Weights of a small mixture-of-experts language model, trained from scratch on English Wikipedia.
Size: 13 layers, width 128, 6.57M parameters.
Experts: 32 experts in each of 6 layers, 64 SwiGLU neurons an expert, 1 pick a token, a sigmoid router, a shared expert of 64 neurons.
Training: a variant of Muon for the experts, 659M tokens.
Below are experts of layer 5 (counted from 0) of a mixture-of-experts language model. Rows are named router (the router's row for the expert), down (a neuron's output weights, with its number) and show model dimensions 0-127. Each number is 500 + 40 x the weight over its row's rms, rounded and kept within 0 to 999. Numbers have three digits each.
Before each expert's rows: "raises" lists some tokens whose logits its average output raises strongly, later layers aside. This comes from a sample of Wikipedia text that the model never trained on.

# expert 4
raises: "gra", "log", "rect"
router:517525510489577513500460537481445463492472521429475500494544482443509498462472534525533545465522471399587539500488472547497541530496563479502466491575479458491547500469475480459473462561495583533555494480511537525449489524468490431506469550478476496506612444458495561513459531467529529473512513454533481514501542519468442485498421468479491416423493444478586510553428544545519478579519
down33:494517469467412486476475419435535464544507528523462452583534586530546452466474474475473479439579527506487544559514533550511549471463543452469521507460483502523489496543591510436526483515518469535457478475504533537532479445492487460544421503435497519498520442467476426457586523494494493489486509494464554497482499578526557503481493525462487530501556513459466400440574461546500503477437
down34:532528521499474565449561527532448514562476539467504512490473505562490558572499553427551494444507517493522496549490464508466532542491392568403506544483513493478472548475467424555510449490486498536444487524497461479599503440539464506502511484498459504505447488593556541499582478533533492505431507437416480547528543566518498429502506494510556529550519517509491471431527479475477504492523
down35:405467567490560469410526426487475569484423455531507483523461578472502468515508521442468509491497493503475500406456435483545464582478477503538499470504508506529491463417457460557534504573485461441480520499492546486510521560479528534459515536518479521533490488459462539536485551563536500461453477452541566492477501481409481506475491453609554551498472523543512490458541495507493492499569
down36:507588510455534554436557461486501492485481434592501505524524579440463561472482477487484456492529474446450421505482555503543480497549427513490521407443495534538502505487547504514534507541578487518550515470435512529415524540543502499526520435461493515513552442500516523438514530503529548537456423548455539488530543519526544553490517515493478466519582460459486488499546489433516491458421
down37:534492429403449548515471540465542570515538496489579403511459539528519513511453482521561540548518473457472487465576420536442478489558434523508441450476475554527434559574543515506481458481469468544510458496528506531507572511456518509495508508489493513491532440538496536442468543493508508463505515534517536480497581521461550524506603507524464500499506495449518502512449504482523605463561
down38:493528545508480537484456471513528548499481459566561422444552521501466513503463500495465440497570529539511480529510519580487511481486500515530488533472516523481480433555515483520598573527536483450444563465444474570544519481538506479474490522498464512522460469467490550484501534544476469477530487576459568440432508411495447459400490478584557538531460477489431497477527451466484561499572
down39:490472493495421497552532485605492554575477446531592489502524527576507411549483504460512459436488437539528524543548447496478524581523493518469444470527492470526452492552556512520395467495516538500529446544507541514442523525434533518473524494488504459558544513492450554528449494487532483478512548501518488492546437518492503478427488558492461521549496453472529440443554534498436553473516
down40:570562550491465443483492479528561493500519493518448463427555476465482488486536481518465479579463515483544512500517549490553570547511530593496502450588455461478480465415456558466504540494489531561539405425472561506499570552500515460512472531462473568520504531528512479488540534470479517436537490496525492540481529477531500532500530482523459547496531427524493496516522611579447553524497
down41:506515572448432524528519478461506461535467491463507468473509432495559462561482435519556502499461478510474496483550518493523546488522451434446453449623504554484450534467477533508457516517508519571494442505442458520521472425524516494553542566507476571569487517475500460536482473476499480485502504570547537541582516501525456486506511553583409485524439452479452427482462510524463504432506
down42:566462517489515444495445516461438523488505472453542478456469477468580470531467596469499438516509523499439465480549528533451572490457458532504518470577533493532436486481587535509503470459452510542491479502514564515531578510493560595505540479496515451507553485557481443545507517527559440492443500463564484521460487542436419530496452463524542478459578500450535497489479541443458469510507
down43:527564435461478487485482495505468518472436466535520509472508483492536474505500559495477499521557510502513458518459543462570526469513531522421545564544487437525514483584503561475457471464443468532432528505433498492404565511490551505563543491483451514518461532446426542489514535454550537453472515526497457525504564466410492576490509587490503506493487506498561478571482545605525556500464
down44:471475532515445502516507525429451505477437422561477481466478413529559448390505533564544605531536520490509490504537514457535532417553473422495514435489521482548496491511532505509529447593496556524565511453494545513464430502505491502458460506554540559498468486486396489492480473480501460456489461480498500533514573485536481498481521494549595525548547511520498508454512478494501500452536
down45:532484477485452501455461488520430460511493472510487515399528509429479538540574572463492494529490544558489457598502545518517465504485574484486445527517569448449493449487421576439548458419499495462470457531489532496528557551583500508499417557460563433466492464488470488477502506455488565439520532474518437458432506487463539475522455442509519485437474520486484468524504506496483487518488
down46:515462447492493506530551521495503459510472502474572458478502448465492574531472490463441511482505526458526462519538583517535513453559490452515456514573556524523449525542570514494485495570508577612510532515505552488577444484482515478526565485529517485616499510556469496462543536464493519553539482468476427555497555578460507476482448503541430521444548523464459457558463542474490520503519
down47:504566508519567502505482466498578516476477445506554534500471472496425509498440468444509474415458464475467534500541446508537502468586458555419498472495455522483451538521521537425479527492496479445498497522522484519492485480494390451459580465484474523528452543497536488520491511484507437468494499482493556463449575530576522468545517566534516487589491475423526507477465455588507488472415
down48:476433485511475530450507509510465528534463497474533455440538565546542511515532525490457457415490523500481438520544531557578480521477441396431487422514550462485530489521487514489490510530463489554526460514487409477409527540458544488433367470474561561509537477501510498481485528507489530518532567511465509498441524422509480510534469526433494491503449450476513524490437542545460539496513
down49:535511530494470508454474543520444536537465490527520453478475521492450524479569490427512426454534465469457452442450493480584529458407462482472495508471493478555491598425518518523488413496431537517441470571508513452434450448552517473458487544495528488581498461428472486535551485480581482460463479544499522504524563510517481501513476499510580527509525443476555536473468472536553455510531
down50:466503481568510499475554508475486505485545514494481503510486553524525497475494551530407513471513393482436574513459486499537451567493373526468501483456518565472552584508414472474443473516416502525599499515526504451507466502447534522490547573462565500553509468496523547533484487505481489501535464489512536493523478442480533527528498469502468468555512455518493547474518527461553548598437
down51:499543519521493450481497516551515518582468429465575513502386448469518451525562480484504469568504513506470526458579488491519547514484529521481479466517495511538462569506574488519479505501556550543433541524512537511558556532562473478508525532557525540585508489485494516486429518509509514508506458481456466461443487530527567479553453487507480410539507421485543416446514509517429418495453
down52:486486538486467509494488474560452470490482531584489462478504437492522484535469535483512506502491507532473558571416492523526475501584482491465467526506517506490435462526530478418471456478512401481460571531517459520549443525448525501480505585525476475475482528553532477560463535475567495469494516577495554509494414455460485367474496497583552492555463528450526444490502504460548485531559
down53:431496521486484550459480567495507519480495520467532475479454528548522463504429561465468475429486524531528489538525497470515587540423492470483542487493486463436496540526415482565394494526480553498524490577530538456518516513536559559537532542532502543523514474492461565554479551531522515464491483522540578486471485411522404510488529561559543516535574466467550481426518516498519453530516
down54:378495462464484460503483491480456553467530551529530498532509553485460502496505515492475562512539590468477533526484557478591471409489502468552457542546516495524493529534547493459516467500443576475452552458477591492388477469547501490506497469512490473581455575426434532499492473545488522500487494465503453510451548506418514494482565537440448502488446518550512493539483544506527515501513
down55:436538492555487478465515472522536536485511478470558491482504478545502561466469484457552602512509565454451418571527469465478580542472504483559459475507553538489407405501479528493475473504471513572496508570463516463462472515465535546558511523540420455552520533453496500446433519448527478454494534526502519512521429463412503425552471498457539527486466478502495562537476497513456481472516
down56:517401471465560514494433544491534544403466488508561479573495570538546527558501496505477542506492440524528555523474509526497503489554475415499432484504511478501470460495487496485491453516453473404544494507548492410480504494549497508556509503541497426425485525465529508521441449519517465508501562539434487463443476533506462456552502529481479477465432518559587457503594538518471524527530
down57:409544518518519517523524480449486493400453483497594489531522516481482575586463517543508516552512507511489555497530443461519520509531528481492522455415479531543517530463574480458521548494508502452491530449524577488479421548534497508562410431471452561510499470514473435404452487497526523514546459541535476448513544482527475465485572536408502506500467499488492520492538444492487544511555

# expert 24
raises: "ed", "er", "ator"
router:560534536498494486521529475465528553446524566534552489463480484474508536411465528509471512492516416490576515447572521547500530455480490479493511499522530542468460562533456498483437502463530523565495498458477546479464573569521451492536376527456467470557559556506452509453447538554473426492503491424543467456499482482504479488428490487509479432467548557497493447566540534445482508503538
down33:519515560522490470469429545460518468528450446484488480594415540509489535479489455484580443502496458580488477530490471467506489480432486502458535549501540496449566485556489567470498552481536487536579453510536554513525457500496493516486432479484511470527485504437514428514466451471500436497485528540555548544552586551482498574444419516500549515499483526467513477501540430491464444477416
down34:445466560467442567560530438459543517466444432501501570421510451447524536538587514511465494556432505525577518517557445587464471429503506454454457499524468477513489503486527456546542548503493514503475507511520515469476452513496453451481466432528516549557529475470564499507465470460481523538455439524557484476498460476526581467452438458488512501519497459475449472477525499459431443502446
down35:533501467543497512480481400500460508524540494481540525533506557516518441496484382544503552479510502519471440558457459483497475553501457487580509499484555480500490487495432513435470488493480428453524528465500490434502567560580503512473438500491552480416530483470456573491499516549514506484531590532465448521491454631480498553493588543492491522486442493537551455473513495537509480515530
down36:495504553486435435527472502523536469477539480506486503455508444537475487525492506481537495501473511502528457463550574414426584476483589508523516493566491515553453489519546513512456541447489465517428392511513476489441502474532506468535539487465426484508517549458525513534493477440509481477540414513521435490548390525476497498527468438539523554591486522500480534465492457527455447442574
down37:483531448547521445494539510482551483506482504488446480469575551477459593458514456499525537439522444492550506492499584478507473458607502442497519477490496518562531510470476503497481560452481494432524507451542487514579436424563463391514509451521431502469511527426502476501554452454428479532509479432538474473521518479510503548510549465483497482466565558481466473508468460531483554435512
down38:492522543476548456478473545457534510454444500556430491566465472477444471436553566461499463568535509482426547562455485452502483444417514541461482520470489517481490500435493519470453454490532602491530477475533499515470506546543464532495509501480478500585394544559470456539510533501442495476473491454566524497508529537529561541494500495553553522440494495554431434565453523465529524497509
down39:541430468453530448441536448507498544438507480465540535503566499534410491496519499484519573593478462530559430498514503594500452507478520409499501545463517434451482507590522551369438458495480530523518519530537487503436553477489515505498493532564475449505474445514466525542506463481488448547508489534466546473521472510512554551531495519522549480484539422480502541530506518463548475505528
down40:532543478504553521564512505518533535508467482502548538484513533428536543564536496506483466510509487488462524498511460495473484508551500477498519454473529485549515447545447595417559494474466497474476447489476492465589551436487546451476538457487498590467494430514445541487448514553490529402464527499481593434504447456503425519508532433436482515470492548496504557540594460545540464490488
down41:529511533509523491458564452536460442549515504465465412527508535489514504570524444504450404495509451483533488493510535527498415584541438516471477426518474498533569577443508459516538480525505523493569483458426514558536544529503549449434503521521487514449462464489471529521449547464530531499507491530506506572548504553555519532471473487553494475436467489539446529437529522475457428510415
down42:540502465590449379592484486487443499552557515509562471509459463475555502469485556553506502528477458485435487479466544448486493553457465460543487492499585511536561524480496535479449599424501497499467465532534500500564467527503522519511535520460509469553418498474495562550469498483570504516521528419499397571504516528454529478511509503497517469479437490529478561492490450534487489521491
down43:554488564463489484512474527525484460508525497587513482561487510516490572576504479601441460528498467470481487565454541538498461481540465463456589436548489504455535523475585498496540500526512406433538485454528539519509463577513453557517530464480401529489473501588552501573447543510538488464487505504563505473494538549455532523485492484492507486519486503525532504511531508487525403460440
down44:499542526447452533553513444515482508479456500479565500564549518489491445486549577435505561503512575517520535551502393495575482492506499497432520451544528549538548549542548597611543517506507492523504498517522419400497507493573478515437543479571479536541499492478463502494479499576496512486535535516467508431505444485525472473491535476453490472502528433503515516472467504561446513474485
down45:484512483533485613505512500493538487555524529530546570530464500581408452496485509498485507485498485488551517587511383474480509482476489497407509569567466483379488523520467474508501469478510453485534505490579495495561494485509486562521576543562506471472523508487523491561428499537537488503511462456538514535554574505510461446511470507442516464536551490458489460503563532470552479488439
down46:485558467471432611498425512470481444526480484474546458430412430479572529579495535512520542504498523526472498540587546449492536485474541539522552485494536563439483542578491539498469514514515474525418494541528514534520514478521495534533486527471514510493498470459510528489432522534520511468545476513444504439491508437507383530506491423545511508508533487430503447548447490468552556502524
down47:517595517459574472524470553499516437463548461535519444528491418454509503531551497530473491552406526505462515487492541417532451495456460557502476495448483493488512480510546531489461502428501523480559449511473468431507495529489500528505544549497480510513497504453548536512522535512476421461444480508543392506471561436497469519503505490517400470460508464544510584537454521563479555415513
down48:477414528595549438485564438517548532508492468535439541580525457534505474540460432521519454464460494499513510465531574503397539496527539473496534463525463459571497495509542521536496547557482435467521465462439472498573532566452519430504507480467470510447502508487503536491483515510465484469508500580566463450489446529490522489527501502521491456543484499455561524474570524540494427490587
down49:491485397581553531525457551482531447442492439475504497503536537476508513535502490492450473523482483484502483542520504564495476455479537581477492543492474523495487449558465512451525560506508457460601494555507533493556464547473472559464499515518513484405510473527566600489556548477460553500519537520518412505479510531592502500466514516474512465495404503504553517499543546478535516546600
down50:499555493516530486511501525478502553476462437471449516475578527550541520438453523501497543524516502498442528508513512463518504501470522550518564571438496456455448506542532470501508566461429538576475526473476405547430427436505427453468514490483570512476587539454496510554570523525523477491479510485498566526511439503510522553548432431554419491506491485478482533446492490569528502531551
down51:524602425521518502462443496485446468536535516489498450539493497462601573486471411474453459461519523446441482562464506507498491559513504493519457506407504459518430580517495531450515500441510403573497525525505529494383477503515547491460541502494520429562508489513511445516484535492483495481529511498481457495513489581456443518499434472538503493475554518530473543454469546560486499496513
down52:567469472455510489531470436542490467482470503506512547508562461467538547480587503455427566441514411554502484500436482561444515478445532474558507504548519518537475440545569568508577481585470487516465548462502542509469506418472485523515466466474432511545523514549486483558474501526487459520474536432519491433509543511434544471512499457534529440467526500483487546440522538488430555528530
down53:485469504503578488453465519470467483490529455576480514536453475472472594495478501435516518512537543502535538535496483529523475494513513492499477464572588485549529513440496406517523523460474576402484482399493474494536533551564548482486493569517486452576479554495475541448467502442524541534605463523544489491526443478461485563423542486515485583537491508521512479486523483466477538532539
down54:449542477456496504492426542491429519452604543567487500504497472457523505491554500547526509571414507510527505518436571544574507456489525418427438536556505531496510560441531496490516431525451430489463561482495496479514537479511508514545526527500506512467472535495563514494539426477502491475583508511529503466518489479514429497483554544448547505493583516542503484583501550520505419460526
down55:474560518469508538500562462480457398468487540445506451456492505537513511459611537554434558474484468546573537478502521482516433517577486458516469462488491453532506483484574499427547448523498521527436573496504530463451448472546495496468480496511566437482468477520486543462488489529521534561461499599503534541512470458498509487508474506430582501494502491502404552488499522476551479448547
down56:539467485457493513520514548499509568533512446524480514520431559538449500491507521475493516493523491533512554484482506464457500519474502466458557456546468526442507493524484494503525491481436593503621498444507513461477500512521498505429484550508443511566479511553491521519493563522553525491598568501530573538568480471537530490509527563445490501508473470494461508376510567489551544626454
down57:503518568500504503450533582509557483437472449505466492500460410555470488521430513522568488591463540432483523497482459459504479537501547513470549578510475498506464553485541521468434520457587523431494550503489467468492489550527547484492589537577442518422445520530536483491521499514462456531442546548449517500532476508514483426494511463542453489524512488605533501530518565505468507524524

# expert 3
raises: "é", "á", "er"
router:500555574519484481432434461544531551532522483466520454496475481406475507437484544590527544515539456457495516478437528560400551571517512528454433508492469502479485518516514457498505546547504508516510523544453393554486471491598509538524486556509469530453488483528512543513506479566489463538511488457501507498523408492492482479546526477554418498505451462456524451505468529529443447561491
down33:593543413530440470536522464510479456561517523463523374388573482552491474486525462563463480470482524475445500478489522535515484583461442585477530594460493475449446539521449495443475483512477503550496444580481462518546447504502539486498489509430514449525540454456486445516493541478514498469491513480478516523530543510507523463490452467491501434503430476464486521535490478465512483473471
down34:486448493536563502510528495451515466533534519494474511492509570535578580432533477472510487459512496460495562529573425599519465490496420480558508480567500474495499452467503543452517500502438502520583520430488528546493480536531532507467531566460485516519487432529475490497499500570430495458485533437475558553467550522524555457517536515479475519424500511505396524493479506503452603547492
down35:457468541491461492503503535469512557481480529473517524577426439548504454430506519448494497516511476432431511485504474508571540550440426483452517497487539525507525543520440529460423496505566505523447471541518504476546536499512569528551479545464474448409465495534493525423538456525544480570400462500454567545517475504551522474503546506539436451537533475505573457516501441510486523559490
down36:506585481484534484396557532478456504487464447450540524460518481468515524439546490509510530572511496467575488433452451494541496452491462537454551557535486512496525472467508509546490527457482523525507452505465456535495445525506419419477537463552500491555448482503459481518539480510521485497510448502546435609518533563587490524508592450558496459449528539475425561547473500513517480526483
down37:445478537453480514460495479457481546470544570494494492503468571415458509569491448482501516519521498492490456448457445477482542514497507493510572563386464465519577499423458529546531544504448504417506481464417481499445548530534510445461436513437497509537455469505473524505488469482490507415428510546538541475556448462514523561488477564527507482518468445566540538519455508508533533516453
down38:525443496441516532578524431413487580475419487536539575461552500520566467495514522526473454484522537473541413481508520494467474484501457479511477589534532557493547546432498467509453478507527520499519574505466442480482570502488484507449579515498501512558572558498419471491593444556546506534520555498515568466529444460461517470480495495474492507464527434497515442541494496476506532507507
down39:488532512516490470554408451469504539471514464480414526509588516545557508475526484534529492516525510543519559483525528533512493471460452552580555489526552462498432467529464552492589514540498505548427449516477514456440497524439472523475489556495502567493497483559531465535564484521449489500514462517429502453472543433534417559496499485514550508448481551462606507480554425511502524540514
down40:574580500492495504477416504478509583498447440469580438420523547444519507426486534467500511532526479547499474499559537505534528505511469429441494419425452468521498508491576511478497554503531533524469579537545528450516440470570488427484544525474532497556493473434513539536529484542495497464491490490548553493533431417527455488460479465533530493513534466459516502477517515498568508459551
down41:493408531482476509522507434531577471513481530545446458522498452528506494495484430524512528509523499530492527513455407562503436490503466441451486484449453529526530492488522474545588414520522467454490505432464539529524527474480500477470423539518455556544424491470453505507419432502467565498500516554486486478498572463519574458442528503523443532465435498525474443539523481469571539504427
down42:539445535537522474538474440448469536504463554485503519502554411572557471499399415484470559492507443504487550571518558448514545561498440494444501441553494434548444539471518488480541580427508513547482511444509529507475549540476542471488529536478488476494517486497472523511431500489517505492577502534549494523476441563501479551530565527530538559511442496516518521546470499420507450485469
down43:514514486486578501528473542524505461488514480581436501572497463496437428521490494553532465476486473573560540474495562518448443458524463586530543486590490512464544432405444462497491522516556544464542455526507498549475484489534462487549432426477491493447520532491490431495558489462548512526538453430480480479543479482494432530455532489501520503528456518557456531494577484494454464440479
down44:503580462517553482509508487553535489499468401468453524392516584527378495476497519480451503566570481501518521500479526475531541550482499550446554520514441492407495493463475532443469484481539542509576515514500536557450495540480442470495515544542476514567508479467571518494577438495523535547455538497514428502514561472529551460515455462485517529507525469552553498537479543495513511465489
down45:550494455486590530475526520570503430552480493509494492510592492530476534490447396474468402481540470517478467507489490507500489471525500534582528503454481486448489496504482514494548560518555456479557480458537418587495484468487508431451521512433556531465554454465471500497435536547460609544530433527494540461524511576515486459561483519561452439497507497500501519466533489467503492507507
down46:428469478493497453446492489458547485482470532470492477552454547438560495522519495536499483577592459566465485572533503465469545455433508437507514428478508570526496448427480500551507567520478501484538473483529490493486490417501488519534511535484486487479527508463455506521409486517474529534485531482579521544506488438524515479512498490450512359445516484586462465452495482552511448433470
down47:473483535493450513505518588481480510503484550501506501517444473530518485538499557492506513517500467515554509488477499387458517489575412507437538520416488441425507549485436460527504428516496484501510576580514452509454527535469476500501508509495416471503400506521495502556548399485513456536449505482456483511531413418447494503478526492531481516513509476491548508484518469467483515506626
down48:398550440560482552529456496480572522493520482509556417557535575490450470504532533501476528552565527474444463517509569588482501489468584421541487463510504468465479495538419527454483485521444498457433449496479516534468469532424549521506513506515483552500469527417462523503440522454481509447514552500511555546533431507532461532522515498508543527538444522538529495514495468514519452509571
down49:492486547498532542521554521520479471498457532436464562460524556465524515417572551530500467520502533482534468520506549458505521481515575548494471525573490492524564478483455475595553485471515553515508623500498535436539472450451444408460514468563501498532451532542540485513586499483522484475535491462445510412541503528520511501483504443539498441550505517586460567466539515471490508517490
down50:537471459510541490563451457523482443515569497548500517501467554521525443531520465455523501478511511520611488483498490550538460520555455447575410442532497579562556596469460484552551552474440532398544484462559549499549530456522502414525525484495455480473534531487467487474465542457478491486524510491482540477507520502524495443515531602486524523473521510494519475436490492493493550505434
down51:463552515550506465450522450534463513497430473464504529509501468485481453504548512496506398513465530527510567496502457477494522493453599411470527531437487464475520459483526495433519496511470493512455556548522555520416543556415500449453459519485500428466462478495497545429493476484487455469548503560503522460446460485473484450477524554564515485541484467476570546476526515394530514446581
down52:580490489525495500448483502529451500534473483478503440526486469500495511541531500526501471554477492489561514528518540513413433482497443559527477500413444467519449463527540482574433471539567557519486498495580458480583446406511524501491397469487559476448496486453535436516469457485469507542540472425509500541501496507558580522518408483536471463554536509450457463499492440471485509493529
down53:475514524416462545514432450436584427422517501468484582437532569457509506547554527447485530477518547483547563542513414540499581458438420510451474448490457429497508491553455506518470469539418473528497479519518504440524454496500493516497502556523457537494475448534467512460494459497535476450456418474550506518504533493506510519498553565494518531538501505434527483520517478520511529445544
down54:520512563568481477470412541515569528531551524562510476439537481533484475527420480512476509563534533618467473528554522514500483541448484420448430546488523430436484508465479505523507507423490522493459494476457557478489453550522573539550535523493512508519464548431420528484490529514442518514532575527583487525475452540538477442512488505474507528476491461538488468506437523455506497467561
down55:541488471493499483569536591537533503513507506452514460504453469464479491568580491438471561470549485434555467524490507543505415499573512434405513533503516521471452492495507535423506517467472501543498552490492565562546509530454456589483474492544511525466519517491542424466448459521512512608506525505467471589495491541489525481532427449455503501536543493493475518509477487509414498473434
down56:512420475616490461491538439502463485550502465519475384591481527502467503507482433522499489486466501553429498473520535511436516540512452573526475515518523500559480464490532492514453526532540519570527439470548494546537526451540480495458516488487590536518525420523510513492446543469525458465482466515420449554503555588509477488477467563555456497513553491436451484473523485469479466511539
down57:556490514589442520502473539530494495540519498522508469491495463598484480504548525489437531414516389515502532573548496448532509531466484503410476465494490536487458519437479497462467514432509528553500511451500461563558466489485459471569508481478457496431498491529550536462422421480505458570488488491512480594468512489533547484504498488492502477606502460454465455490568517517429485508542

# expert 19
raises: "udi", "rate", "ric"
router:532461514530526546496507502466499495508516486480482409499447488511495493414486516487549536503554500491526528456515536529507493541491504528536474429568476470469524524552461460488551497535538494541491455506563490558478494524478492415561525615447541426558601393514508463444456558479484510488482539467553500533375473500502473510532486502499507485491585479523522433483425507492503491580516
down33:489514523547442479519493488514519555525535460515528477515499507495447445572471437566549475516509463506455528483517381422495544477528468576515526485488518539523589471503532547483585517530452536486507519455518552428467503527461456532532524498460442464506521520505512475490472491539567468437467406447531468482455476483499528406456538447464547490563456494496587521445493453506549556464508
down34:563468481485414459488488516468458499460544469496507524462473546500515403601500430477498488478442506478500452519553488508484569450579461484464542489546438471461484455547459523489468478550429510522501421492474420494408517480513609466559533467510512449502551554461523504546464445474492511494526541522474545554528488517499535511567558505528506479482542517471512441588541468476493517495474
down35:467453492427522468527427528492487542511405547495530535446532526502473539500477481524538515515497520448486555554483498489517523526603491481514533500564490420454479565496536486511427484462558511558476452545513500525551453510518448473525519410555515478536478523552548426441469443494512489453498600510554508493466448530425518474566485458559452466524544519562530497465465535516458553476526
down36:484486553522467503438466540506496453491439539569467507494508507356457533552530519460485396527528474499539468515417469517506521454535501443516489483513533542422480507470468541455465526453505430490493549591460499557492549558513506488563495538483418468507516517468516516502467461465486475514471476578509640485446467490484461468476453504452496514499535468490476424502514482463484534484525
down37:513532510453516507558487512515580476489526506478526490501521507491485466508489616438567490511500519469497462527514462535501495425455513518442396542508503551538523449454511496505461486556461445477547522430535456554575498486449546462513510546517546461497501561599499553548457493441509520556439487469530463527471591430433534519469501559444490477504466509519490448532535439555459447517495
down38:481507527519481475502487460455376432447571507465485512575489449504519529477499513477514520507495446574496538497538499503587506489494517525474513595540496513441464467495447530392519509520570499503468540535484421525497493524479490410565498487493488512554436559453457539529507475478526546514492489451561478499604503531499555486541561525503542594504535519539486473536439533501546479528529
down39:542504480544554483424499466461478533560540513473524479553529508473563467532461446529464523492468512465504541490530490568494453561538548502548514522481451522549487508375600497470523591428559552543510521463473524467571545458442522472518466500455561456441535503477489498429410560521502529536544478499526495509523495528526587520530539460507495457444468484520477515440498486516531470499446
down40:472521415492456478580505534484508492507523559515478482543542454475492517514520443446487402525504470451501459503496637495515523512484488564471451560507567563494494588503467523553474476472513493495439429528519541532484520440493522443548475465453479461548520523475574549514571503449494465551466523528504423484470565528471519491502487476531514468545492409506492555565420513510523487528476
down41:556541456528420532502471526531512564554492515545550476402479546476507509491508510498542493559467520482549395456560594539495540513531544422435499466552443531555516547497533459482457504467580506517492463478500532530452572433545444467471536506434541466511512516515454501494460553454528560468564535572553491509533523497500540488450514502510530464545493471504487540482514477507494401487496
down42:532526513438543583545512529467450474487545492487540533497513495517555510460539462367463560511478462466481462515458521532513506492484450476508523573437472522446520528467436515482482431510457476493484540435539486497525578485472485519488545582443551512562397534458452490417514485497449473478519488582596462482498485539498450510490492476513470492464502437518519482534509488488518553446422
down43:486490419465556597488512569529472515535468511542485543519462540527466450539471459518432481472524497456509492454491543539498502518465410427487505534467468507520490543517496473453428542400493509471530501468416494574578574506480517495464517476427464546499587442534507468488522478531524491493538452475508520510533480561527572435532495481483465455517534530465451456506530437461513406503480
down44:510441549484518535525448510519469451459548495467550493446563512552563539414563575570492459539457576521440497549501462518529499441480427437492490515533515504526470548474504458552478474536539482500544561570465481450499550520522528529499471560470496501557516563515460512506480489520482402484504422492536453448504568497468486516483464460469416485514454521527516486466499499545509444399466
down45:512522555475567488531477508527484426504612492500484541513516458505506468465456463584519454487527472506487462432514484553548473437504536569451525451514475576546501500518566435467436481432569454479513533467500471530506500466580492486487464469457564516525523496489565506557580482560511471513484528533576460491517539572494583504454594483538492470463538495477487509464422506507468491533489
down46:572525542555561479508496519458598498461543468420516521509511492525472536502528527491486541457503411527444527587519507516445476493540471523479495532478420470503465513466550535570499505447496556546417491510470479563510542506490434515477526494616491476477514525545503478495545490523466439504443516535533451543505454542549428483550488479499444531482559423424527493520475519475489463531582
down47:484503486505473500444436508449520474504521522451461512552485597405485534551511434514544456480565568476516495492504499532488537508474485529503473505558464519534443491523579469562531548538487512487444489495522536470528531470583508537417416528524486448446474505490504493439575540505512540555540558469421456467494502547461503486466457467545443564436535541530511472481523487531429466414526
down48:549457456522437432465447494494496504516481506485493452482462543516418462499546469522528529539610523579515503546460541497525523487515463462442527459539513482479510520519456523547546469515492491519484464566552588506507543554549566486573541505483452460534543456426465518530378584472521490431589504452470468449495492553462523473490504476525461478443557490502535515503492527492496441466496
down49:422389463582507499521495531506559498487465507544459498524519511541422468586527556453498550460508465537515537564467460493551479472451541517493533543600475441462498526531478508473496492535450521483549552490464506536549548609450521538532496526540447503477477507444465548493458515472515498498535485441461483575487542492524494504510522572548485542541465539499487453497599518499570474478543
down50:525474529524420523472426496462480515493473522494496443512413455516542539560532481523452541486560536528530490501493501446529496480539465445503511522522497521465539481545513509497539500525492550429511506501456562540469487462381475533466567567587394432604551523450548496537427531484541498456492488462526500475472573495437501479457471500513555490566498510494526515526478523578465463465491
down51:498477434501487510479524557468431521522423545466468458468502500482515512514448417529505443500479536540474492494529459528483505501461523404458486521431567469528504558455394482560508500529465479529509500551535476513534462508583505482534423523505533475517502447478450471461455449570425541494540500551479447465513565543428500484477555557516491499566454484512451504448519541534498514416576
down52:514377461507465502510518469480488586467517510478515652445524521441571519534544535526538490494485481484557451546479541506502524463495519513492525553499528524539504469499459417498516518491476519484473560499471458517473514446532469542528434462542530448504474524584459506472503504477532504514469463498484447469469423460484544481463466435457622495530490436535423495482499472504531441510443
down53:398512508518467459462507470528468531510518497527526481577478495571417416490437534501558565510523539519464439482549485435426517549492462508553501468518506514546439516493449480494547478492458503483479493534560522490441537481478553570554483545537553523440458504530494468454450477487507459498585485504413477523537478399463490514565562529508523525553438545503581474512510478497497512478546
down54:518511501481451477520582470518497419548527460420418429468492468463533523517476545524494490484475478525539532497443577574482466484440510483536499488502526485477461491550588530494476428496475479539532465539496511542513541481448612577510412558567489494476523472482446459561525561488540481499477499585499512542540483485428463518478508477442519499488559497449471471411521520521515503500552
down55:511449537510428479439504471490440532514521493508517499528424480531484550525535572399451494405529550564466458494533514532523499533473504569468507475507553521533516448547480545566484470510512505559450544540502480549468560604520469504442523403521414439483460556495515516446520478530555491453519540438524533546488508510504524521561488512470542521543495512507460522519429488528545515495576
down56:576516497526501488521537487445511498545557571475454441478504485571567526510425527510535534500525528532507531493492447473418478591481481504524476541424518521465433515464493413474462437456492515446456501497474433514557537447507583574505488488493535475480522497467536447524545458482490530476481498426518540506479514414474480479565520529481459451545559500476513511430444581526507576486532
down57:579521565482460542507511508522539575498480559519560459513484512441466435443559552407445527515525551519492505506490479514520514541445448522447510437529420513453573615509487515497472475497503546591516483524534474518520486509467446543452484523575593519571488505484466569519476548502563497539507517511433513498523535490540539537517448502487520562540553465493467490486459556525468492483474